{
  "experts_per_token": 4,
  "routed_scale": 4.0,
  "max_seq_len": 512,
  "max_steps": 10237
}
Below are experts of layer 2 (counted from 0) of a mixture-of-experts language model. Rows are named up (a neuron's input weights, with its number) and show model dimensions 320-383. Each number is 128 + 24 x the weight over its row's rms, rounded and kept within 0 to 255. Numbers have three digits each.
Before each expert's rows: a language model's description of what the expert responds to. This comes from a sample of Wikipedia text that the model never trained on.

# expert 10
Commas and closing parentheses that end a clause or phrase in prose, often after a place, name or date, and before and, which, but.
up0:152145126145148089152143146150133144123114134147139123141174135127148109130124111116157152132160152140111164125155145128100109175158139123098123102125130112130140146132136117106152125117147104
up1:089119093139122150109121087158103079138111139093167161140145105135145183146114136147151128086121134114132098109133141136127137149130119161113048124137148112137088098147137121093120103134160119
up2:123182102152157119133131151129098105148153103167107062166123108115134120127092094109183163147137148116139123122084125127131101097094094120152146130115129123092122121136172123156123162138106161
up3:145108096109170130102112136127123133141129120120152117145156147113143111142193157121094068139122158135141136150105136084117108138118114139148136127125110098124140154106112140111130116117124138
up4:192119120103087115126115130129097131149097124128136156102117087073101140138101105130119109127136147164123114084100126134141125120150122148163147103140124109148097148128134136121113161148161104
up5:131101149141132112168134129140110136129145107115165154137172099164150114110122129123105148088142090109109126108149105151165094128159124149166139084192122128105136113116119155125122091101090116
up6:168132137129114148111172098137120105104123110136138142145109112146123116114134097111152136121109151113141135115176133129160085139174130129137133140105148157135154127180134110152127180139133124
up7:166159117131111105131091119084122166155104151132133178117115139150134115129154129150141098083152094109117108167122106152151162182138116142129155156104153148126124084158127138141138146136172094
up8:155084095158125175109131113082128143144082127147083123117115132086125122148108148118075130117120158125132122153159138123126097117202099116049130104107135150109144137124148097184090134125112093
up9:148150153114100120123058129111155156170165079123155103158136098125130121131102095105157161101136179161101110118131079069141120145111161124107121144172125144169161170124150122144115168118149110
up10:114087152106118150139128119105127105141145160098117087075134148111129151100123123117161123150099153116182128163125103126090138168124107128114138182116145125120128114151142113103139121102145095

# expert 58
Pipe separators between cells in wiki data tables of sports statistics, election results and discographies, plus semicolons ending fields in flattened lists.
up0:083105119139111151164126162146115182164132119106120139104146156106168142146089151118123165121090122150109116110181147139152180183107118137129107174132129110142115135123165099128131124117121105
up1:147115092103118145174143120164145127194072146130107154092165123118121133128097124145098170154144150126138111118139130165097098152111189122155112078154161123141115111120115150105121155152109122
up2:152121121176149059113157130077119150137095126118097152165115073106115133115133107129155155115121139125116153141110145149128085092124140152135152089079141091171133119178134133127099143170115156
up3:108123111113157086109136125160079126125112161110110117173169097161124181142131132168124098152103139108134119139144159149131133101134154150135150148112091132124154115094104116135086087115097105
up4:094145146140149116148076131151137153120143112172102077119117160175141134095145145116156111110110129115126118140093124125131183165170100120080124151138110138077160082118102129159182112128154102
up5:130128115159116124128119047136150119119081132139136062125191128180136116107178134136115096119082151114126166131102106145143149155098098155085141139084084147145116084155066158141155120154130122
up6:160186139176087132124106150156138111100145102115137125088124133141157143112139089147149135074138134126153115137124107123112116136138140131120093131114101137127147107125108118134155129119111109
up7:115143099162132101119100100112097170136102142141156119128123114117129142123125109165141109146116107111124095104091143159076153161161158131106133120096163135112115107165158134113093133082151138
up8:088124118112075134176101143105170151099088092147135149123143133144143150138107158096125127138133084182164148153138163108123135128093137140127106165118157152106114147146118161158100129150121128
up9:092158153117101129091111119092096118121118109107122115137169172156117123111123142083106129109068158144139141096124124111115146101129110085129147133108156147141147141110137110094087146121129193
up10:090143131135146134157130129127152140149149152140120116104103150131119135132081106123185144160112113092103147126141162104133158185122131131135073134166140096084137096158116068126116052141116143

# expert 15
Word or piece opening a quotation, parenthesis or hyphenated compound, such as "same", "king", "tone"-deaf, (now, out-going.
up0:160129122140126114141140109167097102082129099115109115124151112117111170143080122151136130133104157154165110135140129047118063088132106121169110102137126138079132111104104127106117148107129127
up1:172136123129165129103153119133111157131172153153126169131165087132132160135125075164138159065143139135143114088119093099122140152144135090139187099135176172130135092110140102098123122133156112
up2:124139155153134100111079114150099092165151118171160099150115102106112157149114108136160150114117082099120126172099124128115107149135156113156107115126133139150116129165081128119162106121152137
up3:118089120143124122118146108108148070151172118138129138174155109149097112131106125154109120119142149100146170140148117109135121163128131129128092126113080110075104128149043147133135121124141091
up4:091157154154144138159086129150132180126116149133128167128107117117173097122160127116108093129124145150089147108115111146154160113110136158094132142149140123119109118095146134090103143119128111
up5:162195128138133141092130131150080148093104119131148103146182136129141099119115122098083118157132101134109161130125161107117122126150149159104138095128162125158107063133148063109113105121111107
up6:123192138104097124146127128131139095133165113101158142123162094165148127104154155117142135110096128097169144116124135109130129082151126094153116093088123139103165092115124120080160129113156101
up7:118146150119140108124138126077117152115096118174138113123138072182103116136138099126134139094118139139148136114112166100131114127115181143162136091095115126140148116136135148130132121122118109
up8:139119104119112186078140102092094118170143129153125077155105179121116126116092162174156111097133160138145134156134133093145142108159116117119149155117114114110137150103082140098118128146071088
up9:181136126109107134129130152089186100147104152103146147137148112127106159094163104101126133111144122151113140135172153142100147148102139101144126132133148135110109119129132104083090152115150154
up10:139150167141142089118127145147114131109156098136148123089140112120133128112139100166134154104149157138156108151119136127143125130126088122139147110125117134095154069130107124154119147138102142

# expert 42
Hyphens inside compound words and romanized East Asian given names, e.g. Lee Soo-man, Mini-Series, pre-colonial; also dashes, slashes and CJK characters.
up0:115138118148130149156095112144137089136134153107128105140169114123099103130119144152149155101150125117141116130137138132096110121133101081097131158115104122110141125115091154130094148124119088
up1:094135110121122158092110141111124151149118135131131074158112132110111139083109105100173150124133138103135132139162109120123103113133126132166169128085144121126133111088145090116166118072131149
up2:083134095076089135114185095099103122148136103139140137078119161148189116129128177138127144140107102100126172114121099089159102124095107113118118147102175142160144149122185111133066132145118122
up3:132159105113164128109107114092125135135110074094150128166103151106084134134095131123105093096112174136150084169126131127146098111123095113131095174129146137091091137171133115190091090162131100
up4:131117115117129127104158141141144109150094121110141117147090121125121160141109141135137090120167118137152098151113116138117125098163123086135129134101092169072119163149115173101112140121114118
up5:135154107133133119114100127113121144141122139113153114123148119067138117140129107066109118078112108096161116119179143111126138153101145097111123167120127107167106154146179134100136137119111153
up6:093103131106104142138115131102131096126155134145117130095150124126138127143148096115124119139128085130130124127124139086116162118105167158112117113166164103147109154114097123123097116142146168
up7:114109107100116134129155103151129121133163130121112124132133118098121128103117164150132132153102092093138148156139145126145168133161096116107094132121142153155075125117111147107088105128117113
up8:085123117136125141175163111206119130119121147170133079146136131123166127123092124127117128099118130129167125171114110087126140137080145125097092112158119176095119134119109147140108140148152176
up9:098119157135059126109172160118105101102098138147132109098135146099131139179106124133123122088110098096116134160112099121128134137160107160116113129095144166117153074116102118096116162162166188
up10:144081119162115120112111107138112157122110097078114085125116157141138125127123117134120135105173128113153160132121145158138147152126138111140154136129131163152152133101130157094139128124144127

# expert 22
Colons after infobox field labels such as Born:, Coordinates:, Release date:, and line breaks before === section headings.
up0:125152134144114171101166133150133134144128079063130112054140102130101128095112098104102138134144123102145113133101110114104111122119130122107115145120136114137071122124151096122083149127098145
up1:149144127139142106133165135076105116144155102134118149088115140136164123130108137142181141065142138130125123159140138141133121149144138130146148152139148104168144115104129120110080130084107118
up2:119142120117070139125101161137177148108134113064121120121110131120130123127111123145178143138114117109106097103091119102152120164131134155114121152140130108159129102118086113155139107154143139
up3:106120137146103083164114082123144098159136124117133131181078155099152094167171101084108139140108123108172107123115141144104171121125125155144107143088099118157187123147132152120132129142121128
up4:138116095104098150154097159148115152100127121120111117114157111102124107135097153085124099164104130123155144110096118100172125110088123109165132128116122082106112142143150137106156149085169181
up5:161133171090132152123127146153117164112165147094134098110138092122130121155143125124113146152128144127146140134157081137109126134106131137136140074150114133109145138088135137096097146120163155
up6:166113155141116119138113173162157082123107129115141139145142098141158122142094109152168177101108191156129130119144111115138129166119161168080120121110110155145134141125127164129130122110157118
up7:133101085099165143143076148111140147098089063148130146153153115127107096169163115125135155117085118119139101120148118113117102148152172149120160131143111134141140167130141123085172152122146179
up8:108156127075087136092109173116128155139126115114126126148128165135165116174139166128116129096087107136124165148098128137107113086122102137187154153132191132071116096115142152115091122121150168
up9:103152153134108137163131173132146141129145085152113131080182142141150135099159123132174127112115148098148099145172138119118142113149113115126139153142134130103128101113143169108121117118162147
up10:129015105097120123067130139155177134151140104166110110160152134147104139129123118142115115160121125150128113088144142146119126123116158122131114119140082178114105133140146145145135126116152136

# expert 28
The infinitive marker to after goal, plan, needed or scheduled, the conjunctions and and or, and modals like would, can, may.
up0:150138110140137173116139142174160196145112138096144165151157113099132125127121121112169117134153169129113117102152145183124112128125120129140114121113119139116175144088101131146171122114132121
up1:140112126122118115129116141154158162110153120088082105107103147155126093151124182142186171144118151157146135125091132133152138141096107101073164152129135129120147153139084111121113156162140094
up2:083155122139122084219117151075148102108120170154066135156141123137105159148136175102142149122132139154108099169128152135165159108141105102111118154135139112164104163124085171139117124138137131
up3:113147154148140119154176183105151099101137149114131080158104146089143134109147144138121121115157107126144111155136105143129166117144118145131139132145190093117134109079109106122137146083104131
up4:145133104159124106116134153134120134127148160128133115108133126147131136129107110127138124139122091103105170137107171117117129112124140128141133078112107102165141122149128165089116095125112109
up5:178125158143144151113147106150108134109115117141136121113200145069109153102137110127173124085158133125123150155113088154096128111075101121114134123118120119104136088122121115170074094087137092
up6:170156128149104141167078073119147111103135120098149090145118108178149127139164110106108126115179082130129130147094105136165126141161145101093124167113138107164122114180113124113152110115115187
up7:092135141138160161136117156102139152097163157127101102133130137128091170163121160131124116138137109156136162115150133115137073115124107122120103143168098176137114174126134104122102109124155117
up8:121145125182164111103125125109125087165138141153087092116121199141127123159079131109099163089210155152164120127090101147140088118113109103082143086141092139103140131109101172182146128149129125
up9:075090092140118140131114164128144155162117133138177164177118131152118132081152116094148139150141174120095117131085147136135114132152124155160107117095100129082113157138143127097129143073127125
up10:114119102136178116184148108147138143140149129096118139159124145144103133153110158121158134117151124134131100150165198160101139101142099138152121172126140127110082168085140098097132095147118122

# expert 62
First tokens of entries after pipes, dashes or colons in tables and infoboxes, such as country codes ENG, ITA, names, coordinates, MPC.
up0:133122128150128084114155122091125115120131122108132140146132124141138090163101164111098144111134129127129181103105134136096120117070128141148113077121159160121137132177097082140146178135096160
up1:131164126135157147149177119167126148119125170118118142193143098150136129127127165126153122119158138146119135127140138130159134134125126100163132136117158140171101152160145133143128156129150082
up2:115121159125114110188086115173144144100158168115098129145142110161117160106097132157135137151129131150178140108111107088168143156166192115130153155145121116137118103115115144116110113151145130
up3:115111108111111181099153109141115100166110096150131118102099123111085101157092106119135148157087127159149144106145146107160152125118146067055149115130117152158127107158114132144127119141144135
up4:161112105160094170153163107146071136103130156118142151082158116133113113125123128110093122154137148155149134119099145110148158163095156137139163109144141070126156105133122136115154087128142138
up5:129129137131045124101116088135111116097135159132132124170106099127122125128136149104121131117137114156144083135142068124130153168113105118136092147149128157122095148081108111138147113107183165
up6:120163122113089114111119114115134136140159142096116115139117069161139141112121083140124141140115104131178104143120106125130139134137147135153129160137117154132102122106128129147105099134131149
up7:103111114156117125105140110156140112138130119180083093147134119128133115131128130135109159120122222120162093132131147115116138153125097121154133122096089141141117174103127125112127156107125147
up8:114161121097161119132115138126116098094093141140136091138171106095114129111128123102117119110104132108095097081145146148127156138076136098121106131114120121106101110128098145129152102140158130
up9:095093191147110117155137126129100127090146107161132140178162089126109132102179099122127105154141114133144113084144123117108125149115108156134107117157100132150136148122133102139131125159135148
up10:120131115151138122106156139175132123119141144112122120093148112077138140097156110170104150147109095155140121111187107133116128128129097137079127159104136105122115104129156098108106145147127115

# expert 21
Early pieces of foreign surnames, species names and particles like La, De, El, Ko, as in Pu-d-ji, P-ucci-nia, Neo-mon-achus.
up0:133119144139130151127103139139144182142104181152087179099126161154109159092103125105135114133114136066168103110130188113122145156112183076127151112139113113102101104126136101106099132140139153
up1:136141168090105141085151110139061118064126145117108083137139116136150122095141159152179103151069134154120155125130131153107107096111087139135131070103121103124101123140118117114117104131122122
up2:057099159161153107144106152143108118120141116141153165087126109103130157130122127140120138164115139121134098135123129134143079164075114129149124135140201135078168087150119111155084168155086100
up3:112112148144137132160105131109133168105112138151176136132076187116138093182149180120129151083170162111081144104101125115203143144155141131108146103117114157120163150135149122140152129131147137
up4:097143150126144094068138104125128129128096113148101119181125104121136125120099126176115110145142135125152119135154112133126133160098100104127141127128144114108111151105122141132148143154127150
up5:107127124127137102088143131112172129097128136135120144115118125121135134117134157135141150144113147133130086087132174109122100131091141107096098147118165117131132150107109141091158185108101103
up6:112116133125114119115105143089117137109131087099118149111113101142061119130069121094125135092119131156120144111167118092126127095130125127144162139129146139125113142142114106119098127108130084
up7:147139145167093131177096080125140146122098161101161116151146119116123152152115115136121142170148140157141127119149116098134119092077109126130103109163144112124127120171111126158113125106129133
up8:154119100079130163130146098074132115111107068131133133108145109123141119131103164152078121117122081134136142136152179113132170109065136084157107145154128110148129141118113121136136127165143098
up9:145110146139128175132141093147150110128140113116107131131135131145102124127122112123117119118151118142089115167138146146108157110120134109112134143144118126123113158151142122126119125153138150
up10:111117146111111120139116106123119122139130153128130140099135126150146147145098143147158135179108115121166123133132141142074118176132130104122105128095137093129096119156089170124146113115116127

# expert 41
The preposition with after verbs or commas, as in speaks with him, serving with, plus alongside, against, vs and dashes in ranges.
up0:094105162124123165146140122151104151118163137125147121160134114123148136153132141146141101166123092119153182121123135131130113112107136147123139138140101127153118111103126125146127088147161135
up1:142102109126158113185150138128101121110103118119151136140110085185190125130107123158143153085188131131135207177173147193110078076097097124152130122144139109094138156144076143109177111101136147
up2:089126072118163148098119130143120124145122164114129141146150113081155130086089124098127127145144151151132141130113179101112127137138119113163139114073088140118136132098137140135083162162144135
up3:150133077143107115122099105134121166106168116115097174148155111150089123133103141156119151106145125129111107124140153113133179088133173145153141178134101098138165149129128116113128136128137141
up4:149085134127156123153136166123163144126112195104062162130142162130131134111129125150111104117110116135131133130167153138156098138165149104124146103136111113105132107114122166095172132110127129
up5:139100108096125131082098091155171101142086127116121140112103124145132092116145100165114125135097128135148150138127100133209128116106121111120152149103132163144133131130103105149112160138177085
up6:147121131097152136134115102141175115109108092098103153114097151115131119171066099122119135132122167146148089096178103110144126137129115204126108089146099153104111150128091139162117105143120138
up7:152114139122104160093091080127162137141157093162118096113119116129121121146134110117131157139071123090150162109114093131114114134126142144140131164097155130163160088151198116152152132122126139
up8:162139145151102148116102096163145163128123127141161118127124139140106101148124142136133140093102150126104159144131099125132090120144118140120124106112128112091124155117126128112191102162140107
up9:137123140131155130156171156156101117135106112125102149109097178095135154118113113156093131180171116154094138149143134137125089134153124127176124140168157163154129115128116106163156109134137113
up10:141125103132164171110135144132099145156117114132124128121139103115137090136137098138164165115112099134137149092131143136141114104122145107139102117148118127110172072117113053122106125125135125

# expert 55
Middle or final pieces of split words, such as reluctance, o'clock, esoteric, ignorant, plus Thai bytes and number words like five, nine.
up0:120175164130124097145126171135141153106085129153138095188137115140151163108110116128141122125120143108145148126143134152125140149090160104104128136118099120145144134106102136106118144083133108
up1:138121121142112111122146119077140121171120145135084124126128114144151147129175103165138118130094146106129179115120135094116154107077134142120125103104159118138120129101125144112103120150127155
up2:145152128092106103139129134128114077110115140154134139103169164182121127153113146163142134134089113113140097120136113158139116140112129130080149124102146139098156122118153119150158156116121136
up3:118100110105130141141135102119147087124106139117118157091087154125126148136101127126163141148116107124129166174127114102122156145160160152138112116113129151134144167152127172119114070130100151
up4:090168112134141112103096116129124149121108134116087137145170170087117098116119117147112143092100161104154121107106119092114144104112099111149153122129133141136140121132127116088117128139153122
up5:136135084111129104117112153150149137101147117111097080157151130085100110104107162155066133139141180164121166117129124171119138126131139145161148162122097108110115111143144135110136133133118108
up6:136141103120115097123147085137142144088117114150095118102158149130109152146073177135097105131110076110119106138120138110152137139120108128148140152092133161109131129149159146143151154152144093
up7:092123098102127125107138120145167120137159122095159116199125144126127136142113072119169173101112162128151135183110126128146108126118147137124109122148135138125072121105127096136132103108161152
up8:123128163088164107170165122147144129137117113164112125098143179130079158127115148133170184134077111143122122112116132127081115133098141120102111159162133114130129107134171140086123132136136177
up9:123150134135148105151162158090164140129157113160134100073087126184140139094142156144154187149093129179141157129106140141111195136122147114129054138126138089093164078130114109089095127128129130
up10:168091108113144142083100115138137126118159105119133147135093125131139146119146104136124138154129118160137117092113124096147105140165153124101124115110142156140131105145171151144120127143100134

# expert 6
Line breaks after a sentence, quotation or table row, typically just before a section heading or new paragraph; also sentence-final ." and ).
up0:111148116157098103167100114136122128079160112155136140142154133127139143088107109169114132098125118096130069117128126146133120124091129100117127140133088122130128155109140153144150124134144149
up1:174182132142101092150132130148089155107107143086111124124169133119136134141121156143166140112116101102152099109100077155118064173172070149131110120175113133126063139147155120108142123116143139
up2:163133135167162175143120096080083115159131123102118137100121183128068120115116092135158117114136079132108151138136134118124086103156110142127105155109109098153122129140155133138099138148122133
up3:146147120112114126106097130123137098138094106119126151171129107153085163160168133128149079056132126153097146128150113103150078188093134162094159100166143140105144128124166136083160120129138125
up4:125139115151148092118120088108165120106170132105147122130121101119155096106103079124110105118092172094081122127133087138145122068112091110152112140159094155098147149135145140087208132091125122
up5:096119150151143129104125129126165092124121138129124120133146133160128136087110131140146090094185140073135107209147144121107135103101093131174130076123130118118126105111155155110136135140107139
up6:155109149112120106159123125124133105129110110133171151125113105104130146147119118131122114138134141159150123153139102156148114137103179133126110140151146154102117102174138123132122076123131119
up7:126142134124117164142115157143117099099121092141156155138124161099160124153178122143159158101136147201097137155121145148155092104126164139106140145139126198103094108166103095121107124158128156
up8:143136138129110125164156140152148137162146141130116150125138123151123123117150145146111153149155096113090102126137171179159145105147136128158123124129157142090110131201091130122119099133159157
up9:103155134118166126107122124105157132132158157143125118092160164127119128107128099143148130159146181133159086101100093136117116157112164111123109124078157136131108142121146128118155126119141100
up10:153128147134123126134130117097155101121111094096148104123154174095131149107126118117117139138139139147132145081122131146116109117101161097072149133116140148175117130138151137170128100097106145

# expert 56
Dashes and pipes that begin a new line in infobox lists and tables, such as - Family:, - Dates:, | Player, plus numbered items 2.
up0:087130113115128141088096086109099068159161159095173145117098134117116148135117158115132148145169137152115156122135094111079139143127117148094120164106124142111112134149075101120142140156151145
up1:131118131112135118139123159140101163141147122081156136147144127181175132165124121155128123127132144086111148134120174142143088126104134146171163151126142104173141112113126102143138091102088103
up2:154128160144152133182112098099126111107164126127119154118080096106160135151138137100143143151171153160146093115108170152121090119073123147179161129143118156151154136132129093116118089121076140
up3:114151118130140174080148125159144120120147130096131125154095131057105080081127141070134129132089092129134101138115144152146091094141134151118119111120103157163154106129133108117099123156132134
up4:129123128126091130094138134119098117129096097148158097127130111151134116159098148135152078106116126123128110159129148076140117108146156129129120150142153080137130136111122118139138122113150167
up5:120148160124120140157143147123087145154130126101120120122104116127133126145149159154100124098136149091166164145074093119110124171133111105116126138095118121142089133143074110089154150136124098
up6:122139077154136063151107143146145131064067164127097139112120143131127136124094122171106110180122145111123154099140139093112136117077196134131106151119148142133136124088152148133123131112123154
up7:167103138110169109123139177095121106102096097132135123157130138114121106170109163136122189148138128155180119146140099097098093164130173099123138165062162131137111134140114169125136180153194137
up8:142085127121137154097103174141131117161115148126164122097114183139106158110123141125157174111133138177114123095141157102099106156104132134114110152139139094104128144142114136112135129087122126
up9:137119097106158136139134123149097114117148123172106115173123148096119125127157137138154131181088124093120123109084138090125168078102125121124130118134140144155128107081130133123112062100108114
up10:132125092107141123147136108102119114140162107114169115132092145139136105139097124135125130113151132096121135130140139137106136112152145134129120157132149144108116159139102123110152156159149135

# expert 16
Column-separator pipes inside wiki tables, semicolons in flattened data lists, plus the preposition of in phrases like "by way of".
up0:140114137171115104179120122114104169158135088078145134129144149151092099097180126107112151109125138137125111124082106143124163128157134113118104132197163126153131097110119106135150101133124193
up1:161128151152104154104113117132148149113092134121080172118126114099127091140130115129149120117156110119152127087140136136121153145141104167141134136137092129115111111099136096093182165102129122
up2:124160131124137144116130129141140131106134189139134155117126115118134113102149125147094118134170117125100158134130154106160113089151149176148120127144150191097092097118098121158177125105135185
up3:134125106115117142132147138111120110142096164124105149117137054125129151110130120123179137110137149115115127112106129103131139181161126149114150112107121125126079082132127129104128132175168114
up4:122148137182095128116161135155125078123153152145120157082190119169109107125159127124126119089157147110094128121118110154086114179136154109100140132121115125098125129118154166158142101110125132
up5:166147163114070114123099110166111128140120105177161100089191109127130171153103122136107133108115130136085137122158146126131107127120157145138149141173090153154144179167146123136088100133124120
up6:129122114173151182137166200163121190142122118170104190096088135126112104121139111101136090119149117126124139145118128144137125098101095144108155109140129166094116175162107110162112134121159137
up7:142141143116131144144126103108110171121113115087084125147105118113076127131139123105125124130170162127186100073091119116083088161143132141120162154127100110106143115125140187149135137121160124
up8:149155101126135170134098147106142135150124116188152097166104147158127122109149112132117116150102126123110124167075154104122132157066128131155163138126134147149158136091151117132107136082162185
up9:098150138107181099150117157106150137124164124145134112130097120166143161093108135138154104142105136114126140103110174137146158076131165115090108118163116116163155145095137126149159146096147161
up10:109117068120196144118126135135130135096152138108095101109129162130100123131124139098114134111125127139092112114149117127127138138088159131152177098145098157135150109114141092112180136165127113

# expert 50
The word right after a or an, or after his, their, its, such as a number, a single, a couple, a list, his wife.
up0:124131140098155146118148132153105094137122112146095105140103096078109126119144090121108084149132082166148140103176104115161095126136101135106115131144105117106098136097115118124133110157100151
up1:104145152149135104134096189129107102148136171126152110108130097077130117142103097116152119143138120078150138111093120165071136146126138136116170118162159134147133104093131191110153121150102141
up2:085110107146152152088095144093076139105108138160135139141157126074162101192104172100142153078135115139142142124140086094111160110128117111127128166137129114143142151111133145125103108168118123
up3:076163099127123132143125107128093132159141132114129069102145146122148139144174113120145184158131154151108115133124125081151093150143085112134130114134158149121113113173132138119099129156140146
up4:143135145143113136083066129133126150112100116082138108148120139115119164100136094155117130112158134131151109076137129121114112105095156150132159122150091136093167119126178170128084120156122101
up5:135104110143136165110144146126134130109165110143180157152158096110127154094134150101133198142118116192149139082128122140145128128166119134116131150148174156112127145126134125178084110159118136
up6:121163117098164150134123122126162111124109169127070129157158118193113133104114178108122127140092104128136064116095131142091112077131134123082132119110128122126121144098130145123162096152092140
up7:124101093119144169139144171120078110126187122130128164114109114153151100115130140104134101113106161136114136140122116142162163149130101085135109109137131110112131123139145163114152106183147121
up8:142100062123139130075104089119143148125114127097073138135102130115100160165144118150112134183113131173145108115173168144091115151140128057135159116143147106102079083186110105136088138085117134
up9:110112148111153147105103135133148156164107073119146125121129127113132137184121121107103130161122118170109145126068101135111167162140170168148187099159128118103082110103086088149103139150137155
up10:170149148110094125114086093122179093139161108080152159096133144132146101136136173168143111147116161112183150164088149150120144102151151134127138121170142120130164107105098096080117136100174068

# expert 23
Years and date ranges in biographies, tables and citations, such as (1894–19, 2001–2010, 1992, plus infobox labels like Born, Released.
up0:122159123114160149134120090142137139116146119144127108156144133076089126160114115133141105085165107101121124136130134114120155127142154083138134161133150114093120176092130096119092144119151128
up1:092088151100145150124122152149105091116096107126090129130136151123124148140133127187140122157113116085157150140145118129093181130110141102113141093136107144108132126119111113118134175158126135
up2:139130132133107105118147095172099129125161091142148132122129117135087143136118116152081103138104150144134144118099129159108123126128107090132130109100150095130137142104158136099126143131117154
up3:123110129116140092183110135140097135142124136101069112091123157096141116166132142139114149146136089126154111195100150151120075105180127126099102133069084120139103148131135133142123114132130159
up4:145112108170104122091139121124110149136196138138089112146120118134111183128110128115103101129114140125138143118126132097136149162138139146134086119104168177132119105110125141117103091160142108
up5:104145090138109093118111103156121132147122118085183175130075077129114113145114132143132109153173095138147146104109111149129137156126141129131106129129121164126067147162140076103150135128116153
up6:127104112137139070124124121089155147111120092155107180102139126127109139134173095200090154122131136101125126100179134124110141105143110106127105136128127105141152169163146110134112157125133133
up7:158132181123118127112118104112128133122162135156134102109149156129161177086142159096149136181102105125123138090073136101103128116124126143096183174147149129118148116118127125114132083092164115
up8:127158147113165146146122131129157131119151147111148121158182125086134128119127108150153095152124057131157165102110110127147177122151111150115150108106163120108118097128135136145167131125133067
up9:115125115096140124169139151107121127134105160113085132108115093120121127155145127148150136142158144118111142124133119132134144126135175114112166127120145114128150155093121108117175144138094130
up10:120167154118113129131140138143148141147104139126091169100150109129125131151157110096167096152105136127124098101095101106122124136136096121115156133137153153120140122093129164117116122178172133

# expert 17
Line-break tokens ending list items, infobox fields, table rows and headings, plus prefixes like non, ex, semi.
up0:106116109146142145111113089096178096109112117127165090127137113137146115151108129149126169100123155125152114100123149123123112126088144107089089133112041180134165149125136115098162161101103133
up1:142115113117138157120133100141111140144162148128127117128119165114105146153169131102106126148150134092139084135163084140137102080105132076106094101121149116097158137108123094085153134123137153
up2:142050126156122101135093136109129108135136122108067122098088109138153135131071120161112146140087156157114165141115154081126081123163122101148115105145117159136135141171156137138122114136090121
up3:112128141152183103132120134147148136094065117097093135127099107120108133127141114193143160127114103110117142110106146112132156120168143162084091126140155107132119140142131171104141136136095093
up4:114096134141132143149061117109111147158131086119140114141130148130178116123124129135137125103165129139138143165104203051125065110125126143121064115074136159125116138170137135133113126172107106
up5:097106150136128071117135124101129169179173147080126120144124147097129139120085134141108071111080136100143108150114153135144148127160132140124129154161130095142197171124096166125139104133128131
up6:124096138158110121131124134124121117098142140146178144153176116105107157137167112134135107138104113136114160130098137116145125141118117145116118160143159157133151121147132109133151095140120140
up7:176123079126100146176081127136100119130160092123193150085144153121152108143129153144133144118136153135118137088129153109123128145110116083122161174085137125157132172139139156150146105093124137
up8:155109087119167164126089165118150112104143129148111141174134095098154134140085111126106104108087170123130154132154159169163132113145183126141108185140121130132114123107141099128140113152079108
up9:128109161118145161140140129103087153150102147146132161088070100161119104143173146095148124087101141092125144131126120134163142156101120145123130109136157097135235124079086123090126165133142169
up10:077132120072121121154141146105090129152129145113126124146090150134141156091106133164100183139145134146158138096164145097141097128143127116123133155143142139137121149117153114091127153145139156